Weights of a small mixture-of-experts language model, trained from scratch on English Wikipedia: 48 GeGLU neurons an expert.
Below are experts of layer 3 (counted from 0) of a mixture-of-experts language model. Rows are named router (the router's row for the expert), gate (a neuron's input weights, with its number), up (a neuron's input weights, with its number), down (a neuron's output weights, with its number) and show model dimensions 384-511. Each number is 50 + 12 x the weight over its row's rms, rounded and kept within 0 to 99.
After each expert's rows: "mostly gets" lists some tokens that are sent to it at least half of the time. This comes from a sample of Wikipedia text that the model never trained on.

# expert 55
router:61 55 48 59 28 52 43 43 36 52 44 56 47 21 58 31 65 50 65 67 25 61 52 60 43 34 63 46 37 62 45 56 35 47 45 49 42 37 40 43 46 50 42 58 49 53 40 61 28 61 49 50 58 59 42 27 70 56 72 62 60 50 52 22 64 53 52 46 55 47 46 46 50 43 15 57 55 54 44 46 51 44 51 57 52 59 47 37 62 35 61 52 59 62 23 59 45 52 47 52 42 61 44 72 33 49 62 57 67 51 58 52 64 62 57 33 36 48 39 48 45 45 48 64 38 46 29 50
gate0:52 78 61 38 50 69 58 25 48 43 59 51 66 54 41 59 39 51 37 54 48 60 52 45 33 50 47 38 67 38 44 62 50 55 38 45 39 49 25 42 55 45 50 24 55 50 39 58 54 56 50 41 46 71 35 39 54 55 65 47 61 62 64 47 52 54 50 38 41 50 43 57 51 54 35 46 55 46 63 52 46 31 57 49 58 55 59 31 47 52 40 50 39 62 45 54 40 39 49 55 36 54 29 39 57 52 57 44 79 20 46 25 34 50 49 47 55 63 39 24 46 50 49 43 58 45 57 33
up0:57 34 51 60 40 41 46 65 55 66 56 42 47 54 54 23 59 46 60 35 44 34 46 64 75 60 44 49 28 68 44 38 44 44 55 60 49 61 65 49 39 54 51 70 44 43 67 40 67 51 56 54 48 43 53 55 41 45 31 58 37 47 48 60 45 31 56 60 70 44 57 40 56 65 72 55 43 47 44 48 56 65 45 63 37 58 53 67 62 59 59 49 51 36 55 36 59 60 39 50 62 50 77 54 45 48 45 57 24 86 51 63 45 46 49 55 48 34 67 91 43 48 48 57 46 54 44 78
down0:43 49 45 66 61 50 47 36 23 42 41 55 35 60 45 39 38 30 54 51 49 40 36 38 67 41 41 72 56 47 45 46 26 59 67 62 59 48 54 44 56 76 51 43 27 58 38 45 74 62 74 73 57 28 62 62 57 70 53 47 57 76 50 42 42 34 37 69 62 67 58 52 30 43 70 44 67 52 63 39 54 45 66 44 36 49 45 68 52 46 56 36 34 42 49 52 44 38 51 51 70 48 55 51 59 56 58 72 46 46 55 46 57 49 56 58 47 54 37 36 39 70 61 53 44 47 57 34
mostly gets: "See", "183", "185", "186", "born", " Win"

# expert 1
router:43 50 64 53 32 73 68 59 53 37 37 46 39 42 62 63 30 71 52 56 55 52 64 54 37 58 54 28 57 42 69 52 44 45 52 69 53 54 58 61 63 55 23 53 51 47 52 62 57 53 60 49 35 50 44 56 61 43 39 38 35 45 58 50 62 54 45 53 76 52 71 57 41 44 17 67 64 58 40 55 42 48 32 39 38 68 50 44 61 29 38 44 42 44 47 31 60 41 49 59 58 31 51 46 34 64 70 40 45 46 40 49 65 48 48 32 42 45 46 57 48 63 48 70 36 49 53 46
gate0:80 45 45 61 52 50 36 19 46 42 69 53 50 39 44 49 35 41 63 20 49 45 39 44 41 61 68 88 35 71 43 60 86 61 40 50 79 67 37 33 51 56 63 53 49 54 61 35 47 60 46 44 47 38 22 62 59 42 58 71 43 46 44 50 37 46 46 38 68 49 49 48 40 52 43 63 33 30 72 64 47 26 31 79 70 33 70 63 49 67 41 40 46 46 45 59 45 44 45 53 27 50 58 38 46 59 42 34 71 52 64 42 48 43 43 52 69 59 44 35 52 40 38 55 41 58 47 56
up0:67 42 57 60 46 60 47 28 45 40 54 60 48 38 48 56 43 42 80 35 55 55 57 45 46 48 58 85 54 57 69 78 78 72 53 35 66 52 52 27 65 58 53 57 59 55 43 33 64 63 43 55 68 37 35 59 52 33 54 59 56 52 44 64 38 59 30 35 57 65 51 53 35 37 47 63 34 54 62 68 33 36 26 69 50 30 63 65 63 70 33 37 43 59 41 78 56 58 41 61 36 33 48 69 41 67 54 48 55 66 66 45 58 34 57 48 51 45 51 44 44 36 23 65 41 61 61 51
down0:67 45 35 42 64 41 47 44 52 45 41 59 54 57 58 28 65 50 55 57 51 59 62 57 60 44 68 49 45 64 50 47 60 53 36 38 19 43 61 27 63 73 63 63 66 40 57 58 56 61 56 39 39 64 27 55 47 32 58 51 41 55 42 81 36 60 57 45 44 45 69 31 50 41 49 58 46 46 54 48 42 47 52 46 57 62 33 66 63 52 53 44 46 71 63 57 19 41 53 72 51 42 59 40 55 23 52 69 79 22 52 52 19 68 61 40 50 63 71 60 52 64 56 44 35 68 44 58
mostly gets: "em", "ou", "z", "io", "iz", "os"

# expert 35
router:54 48 55 40 42 50 39 49 63 44 43 39 61 55 48 39 72 46 68 46 71 73 40 53 60 53 66 45 76 57 44 45 33 57 52 56 31 37 72 55 80 61 34 42 61 36 46 54 38 56 46 60 52 34 64 41 27 43 46 47 58 68 41 46 58 40 50 53 85 54 59 35 35 54 71 57 39 49 64 59 47 34 38 53 62 52 62 55 58 58 40 43 58 56 52 60 60 39 51 64 51 42 54 44 56 60 54 45 66 44 50 38 48 50 52 46 51 34 74 47 52 32 67 36 42 31 56 35
gate0:62 65 66 50 33 55 37 41 45 82 44 54 49 59 41 50 46 53 44 39 27 35 48 54 53 65 56 50 49 56 22 52 57 49 60 68 43 60 21 41 35 64 59 47 43 46 66 48 45 40 75 40 36 59 57 71 43 59 31 42 38 47 54 45 35 49 61 55 37 15 45 66 44 40 28 49 59 49 54 43 45 42 64 43 47 49 60 20 52 67 36 48 45 47 56 50 34 41 64 34 47 41 49 22 50 47 41 39 46 29 45 53 40 59 43 66 64 77 40 53 46 55 64 40 59 62 52 48
up0:37 50 33 59 59 55 66 35 65 19 52 39 34 54 34 53 40 51 53 61 68 45 49 50 45 56 45 56 69 27 69 59 48 37 37 48 61 56 71 57 75 51 34 60 56 45 52 46 40 62 38 51 41 22 35 56 49 52 64 60 75 46 27 50 43 42 38 49 32 89 33 26 60 63 54 48 52 34 51 47 37 45 38 72 46 51 44 51 52 37 50 48 61 53 55 50 53 59 24 60 44 55 64 62 62 44 42 51 58 65 64 46 54 70 41 40 47 20 64 24 53 59 53 44 51 50 46 40
down0:56 60 79 61 61 41 38 46 45 54 59 54 63 68 23 51 56 73 43 43 48 66 61 24 36 43 46 41 55 48 53 39 58 47 54 55 44 42 50 51 34 25 52 53 25 68 78 40 38 48 55 50 66 55 42 61 63 84 35 60 47 48 54 59 68 53 35 48 42 55 53 53 54 41 27 58 52 51 30 56 47 39 38 58 32 67 44 45 57 58 84 73 33 64 62 37 51 59 34 56 48 30 57 20 48 58 34 38 66 78 56 60 48 69 52 36 38 54 39 56 61 46 37 57 46 73 46 47
mostly gets: "ers", "ates", "ings", "ins", "ists", "ts"

# expert 56
router:53 54 47 63 48 62 51 68 72 44 56 47 59 36 67 42 64 58 48 62 47 35 44 40 58 38 42 53 51 54 49 66 64 52 54 53 49 58 56 76 63 60 71 36 60 49 30 54 54 56 49 51 57 31 45 43 38 42 57 47 48 51 39 45 55 60 56 46 42 55 41 49 22 50 48 61 67 66 59 65 51 50 51 32 44 52 54 45 49 43 58 65 52 60 59 41 49 73 27 53 63 51 44 55 61 51 46 35 55 42 47 41 71 63 65 51 62 40 55 46 64 60 68 52 35 57 47 48
gate0:63 51 49 28 55 41 35 41 49 67 36 47 42 52 23 54 34 78 63 46 53 44 41 64 54 77 51 31 55 49 54 43 59 50 34 70 48 51 56 42 41 49 47 51 38 41 33 35 40 53 55 49 28 49 42 66 58 67 53 54 54 51 31 57 46 67 50 43 54 43 43 45 31 41 60 53 43 44 46 49 70 42 71 65 55 39 48 25 45 40 49 36 66 45 48 39 31 29 65 53 48 60 57 30 51 58 43 41 44 52 65 52 28 56 39 61 78 61 50 48 49 61 71 48 70 20 46 44
up0:57 66 48 62 57 51 48 46 61 25 57 29 34 54 64 25 63 28 62 62 62 48 43 47 78 32 58 85 42 57 42 71 47 45 63 45 60 60 39 68 41 62 39 55 57 46 70 59 36 42 47 33 59 40 57 32 43 23 50 38 29 53 67 68 59 27 57 46 55 56 53 48 35 53 53 62 80 57 48 49 37 51 53 52 52 45 72 62 54 64 43 53 42 56 79 65 65 44 56 36 45 33 68 42 53 55 52 73 62 49 25 64 48 54 61 43 41 58 55 61 39 55 50 53 30 64 59 53
down0:49 71 55 41 40 36 70 54 72 51 81 47 48 43 65 69 45 50 42 42 30 44 37 67 45 33 47 45 56 54 46 65 52 51 30 47 46 38 41 41 60 38 49 55 39 46 45 40 83 40 49 43 79 58 53 41 62 41 60 57 55 52 40 65 61 49 60 54 51 15 34 46 24 53 24 37 41 50 38 41 54 53 56 50 41 51 62 59 28 32 53 55 52 36 48 50 45 61 45 53 50 28 60 61 56 55 45 35 64 43 59 39 44 57 62 47 45 63 31 30 60 33 31 35 59 50 47 33
mostly gets: "and", "ass", " Title", "to", " Michael", " Green"

# expert 38
router:49 47 46 55 36 39 57 62 57 56 43 38 50 38 58 40 51 45 84 65 33 52 49 52 46 55 47 57 25 68 47 42 44 34 44 47 45 32 52 60 47 53 60 19 54 63 51 60 41 27 44 38 52 62 66 68 33 25 59 58 39 58 45 40 63 70 56 27 44 31 62 49 36 41 39 33 29 46 57 63 44 64 60 47 36 49 24 37 48 62 62 68 33 39 32 70 59 56 28 33 57 60 42 48 50 34 47 42 59 53 74 42 42 40 49 34 60 40 38 66 43 32 30 55 55 31 46 50
gate0:71 67 59 51 44 49 56 40 38 58 45 32 37 59 33 49 53 64 37 43 42 60 22 57 59 71 49 46 53 51 49 56 67 36 54 70 76 66 44 63 43 53 65 67 47 35 57 51 46 37 51 38 34 52 48 62 63 70 56 54 41 37 51 48 54 42 41 53 45 50 65 50 27 54 51 53 69 54 39 47 53 23 70 69 64 34 58 40 54 53 49 38 75 39 61 28 24 38 40 46 50 36 62 43 58 40 37 48 43 19 46 63 35 49 27 44 74 53 55 46 29 75 49 51 56 30 52 25
up0:39 38 64 46 53 44 60 54 46 40 56 35 49 41 49 62 48 39 55 46 45 36 68 54 72 62 66 44 43 68 78 45 59 65 12 48 58 40 75 41 41 37 54 61 43 76 61 67 59 52 54 62 58 32 26 38 54 48 44 66 39 25 47 35 32 33 58 69 54 51 56 53 51 62 59 40 44 65 26 37 54 66 25 54 35 50 53 47 60 50 58 57 54 67 35 50 64 65 34 42 46 71 53 58 49 61 35 69 44 19 62 37 55 59 59 43 46 52 64 51 46 84 31 78 50 50 82 29
down0:61 69 24 45 46 58 46 44 54 60 46 50 55 58 51 35 57 28 26 42 87 48 43 49 35 45 37 53 48 66 54 51 58 45 30 36 49 48 54 50 38 39 59 54 34 52 50 51 27 50 30 42 43 43 59 35 70 49 48 64 47 44 50 66 77 40 56 57 54 60 55 27 46 55 49 53 61 43 56 38 27 53 54 42 46 40 46 62 38 49 39 52 69 51 65 41 42 54 38 47 44 65 34 56 54 38 68 49 67 56 42 63 61 38 49 55 60 60 22 68 31 50 33 53 31 59 48 53
mostly gets: " social", "Personal", " Y", " full", " Phylum", " author"

# expert 54
router:41 51 61 63 48 36 67 44 51 35 52 56 60 32 56 74 82 38 42 43 50 34 54 66 64 50 57 48 54 73 35 51 52 51 51 46 38 52 52 59 46 50 34 46 64 59 56 61 68 40 29 51 57 19 38 31 64 61 41 48 47 65 26 53 55 85 43 32 58 64 49 74 55 36 34 70 38 58 54 46 33 58 37 61 36 60 38 65 63 45 38 53 50 58 53 49 53 44 16 60 23 50 58 30 65 40 61 67 52 51 43 58 55 40 60 48 44 55 60 59 56 47 73 47 42 65 47 55
gate0:62 63 51 31 53 51 62 37 66 68 46 37 39 65 45 46 44 63 55 51 44 52 39 47 49 67 34 62 53 52 51 48 53 39 56 75 59 55 37 49 45 51 83 43 30 40 52 47 44 51 57 36 36 62 47 72 50 71 40 57 38 34 51 36 48 41 63 39 30 45 62 53 61 69 59 57 61 50 63 41 61 23 70 52 56 48 65 25 42 59 42 49 62 44 49 36 33 48 63 42 34 43 60 32 65 46 35 44 54 35 60 40 30 47 46 42 76 58 35 27 46 55 64 31 65 33 26 38
up0:62 68 67 60 57 63 52 26 51 45 67 38 44 47 48 33 42 53 48 40 52 69 42 43 56 54 56 69 56 64 46 63 63 47 46 58 52 53 51 26 48 57 53 35 34 41 52 66 54 42 53 44 42 71 45 62 66 65 47 53 26 43 47 42 39 52 49 49 24 62 49 69 52 52 48 43 68 53 40 38 71 18 47 55 68 58 56 48 38 64 63 60 54 44 59 55 26 50 54 53 37 60 98 51 60 46 41 47 64 37 48 48 45 52 47 45 63 52 37 22 67 54 71 35 56 36 33 43
down0:51 54 56 69 55 63 53 40 45 34 61 39 47 17 50 54 29 24 50 66 27 61 61 41 45 29 68 41 44 28 50 41 47 59 53 41 47 45 48 50 53 41 56 45 38 60 47 43 71 66 74 47 54 35 48 54 50 46 43 40 41 58 60 46 64 58 39 45 43 36 30 42 39 38 39 76 57 54 54 61 28 57 55 53 15 42 60 61 47 60 46 24 56 21 50 43 41 33 37 32 74 72 42 56 73 44 82 38 52 67 50 65 42 46 52 52 19 53 55 46 53 38 38 59 45 60 69 38
mostly gets: " National", " national", "-year", "|---|---|---|---|\n", " Democratic", " Social"